From a checkpoint of a small mixture-of-experts model trained on Wikipedia: 10.9M parameters, a variant of SOAP for the experts.
Below are experts of layer 5 (counted from 0) of a mixture-of-experts language model. Rows are named router (the router's row for the expert), gate (a neuron's input weights, with its number), up (a neuron's input weights, with its number), down (a neuron's output weights, with its number) and show model dimensions 0-191. Each number is 128 + 32 x the weight over its row's rms, rounded and kept within 0 to 255. Numbers have three digits each.
After each expert's rows: "comes before" lists some tokens at least twice as common just after its tokens as in all text; "mostly gets" lists some tokens that are sent to it at least half of the time. This comes from a sample of Wikipedia text that the model never trained on. Tokens count by the router's weight.

# expert 11
router:145151159134141094144069112080123172170121127166142162152114152096109108182078109167155124167079156130144171166063075073124072119147099194098142152161114158126156145135143154086133108075182141169171174143111121095114156145109159163075048126151122125131117106174148113153119115116155169169122112114139160100158105093066132099105157153169093065147144088182136161138221122100149138127098075086161092109141172117078073156115152132153092133119065086155126049175141157125105131194120116119150098123149165119158179156112137144139121141110106082180140187136094148096098120096155125148
gate1:169108127105172140104172107106143150115151110148061099161072124120111140151140105075133115132143134139140123071098087098186092174132177108134150144114161208127073160101150073182149125073115142180057193108131088075119141131114091129140044087100167114104099171143117102123107103075104133109107135173140159091119076144106123146124134130162122149151122102175135156146189134139125158155124144136164118162193143168144112151139128159103184112119227132149110092154201084223126092120137125190132152096124094085112121159130136081131077155127141142144159105102106093101112105160104181148
up1:123080097134136160156159096085097154126094162106172126085114168086130141130103100141139123182121127091115156103108159094144105130106086106109152148131186111084116145105115103087147118149169088140094132097137125108094141170177074108110071142159066156108176121172137142166029164149159144116111101142135055113168100098141159081167082116081088123135187096089146135151190107129128098224108101168139159130101170125136129118100105129211137120154117146143165132099141156160180073124139118151127121118131086108137145090067138131130132137187121102140231138151081123124125071070193139104
down1:115149156105068183111188110169111143114127147116133121175135120073091109140167048126108101115084109146105116128151186159114109131100105148110121079128125152104159149092128078073085112147152094119104135137120140158157087123121139153117174117123103175117141087173094159147157160166100089156124138187183075182165102138089146159105108075081121181078125132055147138128086129105124171139179074176138116118140117159163118141179190184141120123163081133118110143063122150108126111178149132118084098138079134086147113078135097134116157107184185170131093087056161159083184173182108142098
comes before: " ", "\n", "|", "-", " —", " +"
mostly gets: "D", "E", "H", "L", "P", "S"

# expert 3
router:121192109140171088086167113084115112122077110098080125115108138222122182155144112110127149108158181116138094105083091151095070149053148163150126151084128151178165081108100130131165096121079089106116130067132133186100139133056168054131099104090136148143140116161159107138144171077107104170144158193131171170132123134118152128161099106160150145117121120121076120138112147159154112116073113098157088094164151084114184158057159150115121145191126152087162138167131125104100164116199120118124118101121114180085090173147137154123115179094108150097129114157089171149192162106095141154
gate1:110162115118057140130217065140126130093136127143160097134108100105139124116088130117167132171122117113115100094077090154050096077085086146107173134090100115111188131169085128142100151140122144065173111148121159117123135138079091092078170124142085193129135157201099088117097127135152074190070165141149121139117160144163124102145141145034127105133131122123145136126102138099151136110137133166101128057106118126154160104170153147139151090166103113089129207110192150119163134139140153180122147139106143160067080193140135156094139080114108146099119111169090132198095127123128162198
up1:166105092106162144120125045129123164145100178140104135127178154089142102094174126124064179081155160132092131104110164129168087141110105090100143143185069122163108140108104105116153106132111142170140106133157161152139071062149096116120192177103113149150141118129113121159142145117061124128086069129139156119120084154137123168177126094119143165195079118158076088108154212133163150124133084169111151150186117034143130098129134114114147076197128147128150137125126104047121148184146133169132135121111143090101168119152106125150202175178103105091125140084113207148132142172137132128
down1:093154093183125079104089110085091152124104102144079125083128121136138126106099112163197111170118125086042163124152165176118159151113148120115150099149136171060120087075154160132100107130096073123104089081111167180138127122071106198159116136146187140091106096145168077120147096111165095129045107166118127092096160199113142117109155117112143199164097152193144153116194158155126139124099130091168135127152136146091109131099171114116136091038170130069162203138146160172116128108131143140123165135139140120165101155131153127124127132094192112121119076106156150122165102138130132178
comes before: " ", ":", "=", " •", " Total", " Country"
mostly gets: "|", ":", " ==", "=", " Total", " •"

# expert 22
router:126115151113120185117197155134155140118123166090091091160114150137097145085126139115121184120163103162134116056172161149146125137145131089187118128080075116147117083202100121135121120176103104113102096139069121154157134098087066105168161141178143103114114121086133146161123141125111125109196147077087118103119130104162085142095112124129123144108101107080149109147127130143126138122113203173071167154074121101158160058196081190069149159128120113113091193106085166100177090141149116148143151149136105125040178171142141168151119100152198092118104155072172099138134092133163092142
gate5:120137110218167148172079104087109117122043169122093085153146110173117142117187134186112114111107112111126128128176103066124037127154085137128152132152127169077119177109134122045130145118089063080139149102108128121113122076106098186086189116139119129123129095109155129155124146172125164146171123151142133150070173082064167103141153100135174165115117138096098114064128110157130163146129183092105134131058177173149107113116084142075119122159125129120153174139124077140147123128156169101137146138096158115178108105153159182157071132135123117138127182108142087139097065140095142179
up5:141107152175168103145101114162116096181091145147167061174120123122146113152163208149140129186162029112128105097088081128135119156099104111119107138149168110106084191092081144081096157128116124144138159123162108182107089083069114129096123140125105075189158158118119113084136099161111131117146154145156093121094136149132164136155117143122115152178136141163149085105087118174087127135095131172106094127128164123120064092156133139070178106164145084207142152094198125140174151169145110120123127099112149115103100113114082160126132097065115117111170094183168068150151120121043088179
down5:172119086086060091129129102152109153140186099142137166064103133161148156121086117106113125084145168121159086118100129092099140154043190138036151202142135173123119091162166140129122125132116100086134142169136139093134163179127166138183106112122195153133055142116124100159198135118098094125079173148120158108101125073106072120140092064112111105094079111137096114105159127114154153165147121128180154106140123149109233179081140142124116160158134105129149110153101135073107119097110100115132151154177079144090143187141160097079091147155179103089138126124145163119123124114174115135
comes before: " the", " of", " a", " to", " in", " by"
mostly gets: " for", " by", " with", " to", " of", " from"

# expert 9
router:131099090160162114113107177134137104177141129173189098168129132082163123101189116143125137153175151105120163139141132085103135157149080059159146081099081100096120137158171181142103142128106084136141120134086055147090168122116064118218112097140134118154163130070119141129116074091097155108136117130161083183118171139118149129163118126137107213117134163088095133118135144132108154110129163134138128128098105135122132125103160133041143084090183128085134092094083118101154146085104083228136117151173100167087115124161135124166180124084154147124084125096124117121191117134188123046
gate5:096101049131148176165154184193120106161158142127136142146126131121168129132094093143104159151094105170107160136047101065135099154131095115043133074111132123129139100105155154110129153145111073186054170119070129095128060146120119145139155163127084092163155107151134092108092132093146152116145155061158126149167097126126160137212103155103119152127164150136123123182110135126106149118152180059165149140134117056083142103124183130156108144190113138185147143145149119115111087139140128159191139133168133120105145043125167142143062106130112156089166140093137119135097104177114140064
up5:134170107104190111120110092113123130123073110167147082119117176057124100144137142127103092165068115167165137140187102208116133176186093113159126121085095101157105202149150155091157111129119171100072157109131142080145132033148134169135113098117129153137128087120128129112156174065152109162122110150130194160180104154125144114109185081151072179192159193142107142095091159144136105112136118155087131126132181161080066172099090140115090101105132158099169166166173122113139177096142123121163123081143088112172142143129125108156147122152128134155085074126113114118089074083111141158
down5:114168088142073128105154117155144133205141136141165135110064124171149125143129132129118104109093164123093133125109137049133072119126169114129101098135103114102105115106138160109119151157167070144127125092086110141177112187160170141109151203154106109117169139175151135098026063103181135096117144083123086131135088106097067127192095127106142133091138070186143133176149077092103166134149183116161088134156132104156178097092191092079157104148114154148158089159107112144118134170163094104133108156149214091123107054125141097160124137111115117115141138072157119099152164167168146163
comes before: ",", " of", " and", " in", ":", " to"
mostly gets: "ation", "ity", "ed", "ter", "age", "ers"

# expert 13
router:117153173116067103126136078088145117073097124193121089166143170176148173149151080132132120123105132100090159194103106123135174081063149107157071193115143151131081149098184097113137181108108169154090119126161190139158115086133196128116117124112161104115108070156167149150117131129140102057087080144165171147130146061132117126094141191129154108107092116132158092153077166091084135129068144165099154166179125113144154101132145141148125139138158124110151105125148166106149125089135160162180116098081146067177136121122125090157154115106167069176077152090133140096125106116109168208
gate0:127158174188146111154129097096081185214164100102184135104120123133144122176153137163117104100158078070068073135173101195120145143136125094132173166116174099124100100113172100097161153122159098117119155071129118121144137128101192139145085127131113072118117134124098111078151110124132186131123139098082083142092112156082157142148131068141076102103166150154133140116136098116103134071095098176183123116156122101200135162113145154156106085094100157058178173147097165139138105116191130129126117158181165126153123100139083095197098107081173172168116092178118125130157081163102141115
up0:146066147173120119199123130116072166159145083092164116126137111096141157095180154159109118082124139078132123167105146114121161149138145136148171120061131131132090147117156109136202092196137207132165173130151102078074137103112133165167160134086135135098093140124145182169122109170150187114131122133114093131101073091105138111176151105134107153159107136102101136073125122090096190138069132076188130100109126157156191094093149180139106083142053135071108110116077103116124134155071145130174154109102108153138161110126166093129071100132105120043193123159166112109139159118140128081
down0:168126128165103121113155129172125158136124016187110152108129125131152141138127172084130165103119169153112065094134100128119137169139171147197125171092100107116102110117151113129142115129125098126118156118131113200161121136074061114127109111169114128145119069149092152110162128109148153135143143078121138132123158139141061120117136138148172149057127111103117147148126094087193082081129196162074122095141088067039192161042160151102142168167133157102105145091162174124125112150139110170091161160115171123131156148170115092109051110082107129213088125124114157139137137121169152121
comes before: " ", " the", " and", " he", " a", " which"
mostly gets: ",", "),", " and", " the", " an", " July"

# expert 19
router:149172180151108132171148120112070092105156117134118172093144147155092101165160017114110107150122131161107117142077138178111123088172065094096138112175117125139080094149106103145185096084141147142123173173162111141098088087134156092150071162105118134128100151160167100134120083158085155137140164118106136067119077123177134093114105090178133143130174118172133116124086109101172147100107149116173143136147111130142168141180130111153166080154101156112168209104169153145165200093114076109126090189145140147095134162154096063159115127108116187076113164162156172129089100150161154164
gate18:197105121117089149085132084082087111121123147117130124106087110171123163143104124145129112154108157197162127143121077083150138104172164101142167112064113173085130166131135121163116108101162081111144080066104132102099134144041139137140151106083160144148112104159095128101122115130146114198114156148138115111150120078120114147103090155113127120062113125157129157224150215139137180090071186160112129158113115199103136215090104126199104179106102150099102145153130073136073110146109119144098108145126150149153131146167129125131191115140146113126186134084145143128105114173186170073
up18:152115120156137061141169119160172178168135111156109147138117191119066153151126127111071115159170113162105127101159097101210182124135149116050187147105138143072113087119123123177088133131099070111076134079096104145112137155100145120117184114133138119172115124085124137209138141165153120154124179142182106174137137126109137097183099091082060120120111144158136118180072137125139125105149162166063103133061146166085144150096150156123126136200135085066092108119092112163111147135126111110131151151155096150180089144147121135170090083132064098142129121125170101152105189136121145059
down18:137135109118128178111086154150100160148196171109125134127092154112138117127128141109163145138163172079114141148218123052172106095185099069148158147149119168137156154085103117110112146154122119162144100055087120085103129135066121143117141096160150105138141084101108193138105086097147102140074147164115124135096148150116128128109105144141134184084139111117145121162138163108112084156191138196195109116082096092150071143114086087100200145092138117158129111145080088116093089192149148108058105154151098085114124130160205084126191137163158107092201115132137150094090115170146123138
comes before: "\n", "-", "|", "==", " The", "The"
mostly gets: "\n", "==", "===", ").", " ==", "===="

# expert 23
router:101152155108103117116081138108098130159141167153166120119120155138104112129128088141129106116099144085156156176082109087168140147125142166084139146153137090118124094121106135173173136112132098106074128127152088143152154164184194054156099149111095089073139124138135150148131103175124120199112178175098088111168125180106176134097153182112074121114171121106121123179171145082140105097095090162127091086107126122085145114174171120070051111144088108113109091132095081112065165118089159126153067158171188099181162144049089142139167092123117127117158146162113104060116167099135205145
gate0:154125175128076107099095152141168081116106141180103108121113155082181141085098136087176089085082165083130091161147147170149170137174098072114137120120086162096093148103152081140158164112075154148140177155140141138123123153092084184129139135145132085119097150096092119147095146151185127049171094158113168112081130089117110154115105154105113134161080148177127115101167150121117149089121116119104157198156096107131109207204115122114079080088157091176175099096156083114168090107105154174163052138119135162164153106097172135103138124123121091169141140108177128108138107186107130065
up0:127148139157153085147128085118139142074162128079127109164142092118096126111121153134128138136159165078137146104203184143115122149116125157170155067108119141185110103161160178092099050131160079060143063122161115097103136119140140067104147100127197096102146167145103145150149137104101117101075131118112140085122125138147157107134173065139113122113177153102143169145105156221166150129144125122153112127102107169174196040087147118152163127177077083124083163102115187151113126108111118114118076108127129083060116141154177112149110150154124131094090090153053175129166153101123099076
down0:086099165126095120112133097142089169137129095098110135095176143097104158150062159164099219092104099143179143038166165149057156077097104135171073166118175138193105172066150095124146089128119091124106130126178141134166164124145153145079095107203143107160164112137116141097137131136121149148116106099149109112106104155111116144099103116165149144086122188068105143120072152170112157130096195157086137140076113078127143121069096087133137190130148091177104116093135146167118090223113130158129111141093127121101139084101104149117138131158127164121136137120130175144163159060099140128
comes before: " |", ",", ")", ".", "°", ";"
mostly gets: "D", "E", "H", "C", "T", "L"

# expert 21
router:153120113161146115135142130078086115155105156126161130118104092112140167140110137163125128158115142090172123154106126167170194086150100135083142178111143069142158096076124197129164109135080150108072126107143089105133168135163193090139118111133156099093191091091105127155083168150123052150085138189131188133174145160094171087133186116113123137105083120116097136151113130104098120148078049140147073130163150116111173129099151074078075114136096134139085082126109142122165110095151147128133146092131128134186135095063168163119203081079076148132136147195161176136177175089132122114
gate1:121109117152179135118115120152064069135095135171128132096115172100138148106100138153113210106151131187068125127127158100153135095072113080083140146168134153113128125184131050141136110116108131070132147134147135103152116130117148102149135123048100116116156172113175094126130118137108164168189120101092167164089062119148154200139111111125165158138114154106127153213147148139135120100085094131152135139139132034137101101121190098105131089155094068159140147128157160088208180154112158115165102069174129105140091062145113101205132158152136148136116104158143106094117169148157137072
up1:121147151115175141115103138094139132119189090131108141161132037148102147130135167138093103196131063049157114085186158111122110170128170087148138205168133174143096132153151085130128106152097164120095115174124109092112107092123119161186070137206199128139101135078127174121155113171123114181103139123189113122110119108128115126110117168168134110147158086068137189102120104113102108145170160130124147072167166130119137129133065123141098133136147145142150165109126127124107087115108109135123138072147114123101073071085157100102138086080118190147055168139185101201132148138152170113
down1:112140146123118147099141149151169145102139119126140161125143134094140089076173137054125117094124137152198166199117117140174093111122134123108130113145145149160092088101111141084117191111160086152103079101143177111144111129113102134104149168078166151177110121135164143120156083141194095063107110093092122141148097103124216076175144072152102165154087098102147111116095097134198142065107112131110121156143131121123164087098186117119113157159181134103127088120132111125109091193098126152215086148177124101166130183155162157156156086126045077136150070176127142134173089095136114099
comes before: "0", " |", "9", "5", ".", "8"
mostly gets: "8", "7", "4", "6", "9", "0"

# expert 7
router:196105132171120126149156089098096156151148119114161089106141125074162176138109154163120088165164138113124189124082163164124119078153044172156131161094107153123137109098180112166129111082098149070099121099143131105072172125142174156072155110125179139050194052097150141149128133082065139171107168194124168164117156150143144102096168160108167125120125155109066135145086143158191168130143088078132110126168128090107119182097167103116053114137085145154114120126124164110155106086084146132116106069105120135142102099110170136115101145115097181174143139166093142111137165160134128171
gate18:139058136174137117121111139177114099161135095070157095111116147144135118183154104114143128118137157122110092191122127117113099138145116115056141121129112080079116183154150102134129182136103100101120121126117151080135116174131153119132079187185119171126130123147129155140159097112100165112179117123152099085142118128165106065088118118154108149136183152164123140181163081185147168097124143112095150078073076093115092148086152217127152141099101158218120121117167088176051167114114113082154082153102089128161118120145153116161113138021085206100145161126148122177150131088133141123
up18:129147112105145139216134191193131102165103143141140092119096182110142106175117111092163132118170160101109154137157123166128169101168153121127126134122086114112111119146151140108095107114183095194083136094162106157056127166187116111090153123122107148185152166100078099114124120170125176148137039082166139175198084101084092041128095074085122134181135161160133106133184140142142107126191115141112155069097133135064154128085115151123070140113136071095134093139123067147121169106107120115080148126125114155099149134098141164145104176104124129142192120141129177158121081090121160118
down18:113113069109081107129123124107117199154180133140134157129154153114087116169162121121131133107110070118152117125156110104175160146151111081041170147183150112136152084186101083139118173134107097141163157119162168161164125136116109118132108142130103172102119134090071160145134079171193190138171100128175126084139190151105111067129105130140079147141119109112114201155124117089122118148158150163152090137114096168113118087141154115110133155123140094120191068055113117150038166128082086113178077124134144144174161108142199128162131113122137118047119110145137157097059103095113181147
comes before: "1", "2", "0", "9", "3", "8"
mostly gets: " ", "–", " February", " January", "1", " March"

# expert 15
router:076107133162173182089200141135142152126133149076157087178128137118117135095142148124086190185183129137123095111136092116133110082147101108131118135101122113092120078179076144174136213171160058107084097149095105143155123131122085123168140189105146158156138124075100144117124129139121155147117174114095071095111119132137124130130108107118094154176154142099116142160142164137130125118149162177120120124065084126186115075184137173042165114134122128093145169089071095123166116142123157149123173224184086171123127148110090174148115113147153164121158093083185112091135085157128112081
gate18:176108090065126123189112116154141208099116070166126120093132114058179102121172148196117139119068085125097143115108185066158157112158144127146165101113111066124111149158136115162191146118088087161163124207130133127146210102143100090105149147157095079065114127161141115123147142116117114126170131095167099083112153166146113077151183108096120112097132163020177158089177110148108169138149102150158140099147110149122110104117131087151156122149137111105163171142153158164148125084103107111130105154087090120113089125111111093086145132144102098116158158077149136104109185140165149189
up18:077116132087114122194134216115122145121188117106096100163127146104095139083164115093099132158131198072066096068091148168148155129064182117126142073116141172106142094168179126072135127159123103119204184094074124116182162123106146121123185159135140124171164116133121157151088114146118075130132135140098132057124125116120173123125108059112089080103153114043116156118130116139142181129103090131188124070095163180128175154108143149153121144175106150129103143134117100139126122098161096138127163140174102146123159075147112158122133062132130146165138108144148136214128107079100146152
down18:158123095154112142063081136130163144110021113131124074147117150137129059163043118127165168105195101140176074138122117148104136139174141138142126162154138067154134188121113135089131089119175151164102120096140122121092163177137197112139133137095095092124137122150137099155176146129112155150103108087095126119108115173135124098165156155161171184127107172192173157089099070116119066183115126136100137113112180103069142172145123125163102116111140075143122104111178154117107166133088164092166072121163148217138158171096122115145163173078164127103134132115109112106095114110090155082
comes before: " of", ",", ".", " in", " to", " and"
mostly gets: " season", "ation", " film", " time", " new", " team"

# expert 8
router:135068118159135136140119152163146131118174103200091140176167096066112088152130135101106144118134116140156116144168145103079174197090185118142157087096101095123150133143121192091104157157118119172134119158085204105127052123162133149151169156117126147121096144066079092092146133160163125115167108091113077138081170155156130163195071115120131107156096080152150122063121147127064110124129109115069155131097192175134056095197105100115105092090127115143106151143107102133145108175138097140157127194152150100100202112128141130121146166114171144127107124088146078158125096150091083102
gate1:097074137112095161102117189144111107114049114134088151004142140143149149127162116067111100143107135085177145079092109100140138134107154128144103120154117111171129131132150163142128161170078132117137071163073140111171107166090035095098073127167049141150128146136105105115078146126147202122133181107140149206106142122139146170192158119168129165116121122169077156103091093114145136103095156154149087096169154130164125158149136116102111157119131144183150149115138120095085158112125074154165196130127055171130119148114133136154115151080188115118133171078113155157102133128125134139
up1:122082101092144085152132140125163072124169114083112102137045146123092182154079119093133121120114115140121108129126112104136077139145145104131133114142109061157083132205123100117072121140092143120116116080099127120146111127189117139147140128096111126161127180119143123093165121107130134055141124146126141122138069108161140107133086100163073150132114067145106200061171098133114158070090137165145140132106139175109177116166162146121095150175135129208119162115153120121130206113138144098184117103162113126087127202092142127102153148111165151111191174132072158149109235089180134193
down1:066193099149123154103125128152154189118148154178110166172140102103102096163160135142083125160116143102130074112144085068109211130092123131136149111112174112119156148101128098150122173106182185197121104124145158140092170180127178106101094151147147160120167087120116147239152087107150140126140085166112128106142099133117108130136158090184125151110136146135100135131164134096159128128149113125129120103083061127157051101049078119127138105123094128115101155109101101151109111094197099134168128145108110110115177217119098190121186110117094131121145073139090083121167081101158138087
comes before: " the", " to", " a", " was", " that", " be"
mostly gets: " that", " it", " he", " his", " her", " which"

# expert 12
router:160126099109079125104069119104170118093148132146198151103124147117097104152054120159165092051115107144139179136172143100093064148129145116097153079147150109179127205131107146094117123111153176163129142098145168090114091172117200100082095158091086106152133101200153138095137081082141155158133147128162112178153124155163151100129120154147089108132169132161090187164128147111137130119174102136146110129159088123079113145095107067124116127123092092172171122121129180163149151093158124078146066136172146100102116188096112109095096176132087112130055092105084171115107172114071162154
gate0:164150163151097097092126195126092093150104051160185132145086148174100116133192103139104134099172163118089113122124066179127171125087139150064103104156173128196111138091140121128117201133144149170150123122079174157207131101156161093147119063059111091159126062097129185108131160135086131139149127102101120116150157172104086094097119146087156137157159130183139106178167120164136111103143133142134107128114160104076095124098106116149123142052141111116092131081193077141105110162114128102113160131081116130131149147118095084103166127142159150097153107142155150052083145137126202138
up0:118149165157124169103156126100156114092163142191139158129123117153145103131158134128106145100195109115136116159138083178113199141108121110125101151145120163133026150121113086079168132097117158102126135116107200110145067127170138060167090150104146091124172112138127127141147120078153118097160140113113149136166109057100117096046175135099119086199124119186094105083126145135122106139125079106098075158120133100173128127149137125152117072049145119137204159078193074127128137094149173112152078082119096122121108074136143183103165083128095123173133126175170144098125082168121148152
down0:090117138099128220119126111151190153132057139094091112183116091150131157130150151140136149101165084167119145097174132109126067203155146089069179194087156074123108128138130142160118137110121084122135090165132159152114123100165163122159107079142087120186125147107089162119130097110199130097121101197136175206129133143165097085130083119129135076132108180148141128156108073119072082103149095102135129058102088109113153136189132177154145135093149106123071126116098105177082185130095212092124097110094126176094116136104114115110114133137162141157103125142113100146134176107146115154
comes before: " ", "s", "born", " H", " W", " Office"
mostly gets: "'", " W", " Al", " American", " L", " Mar"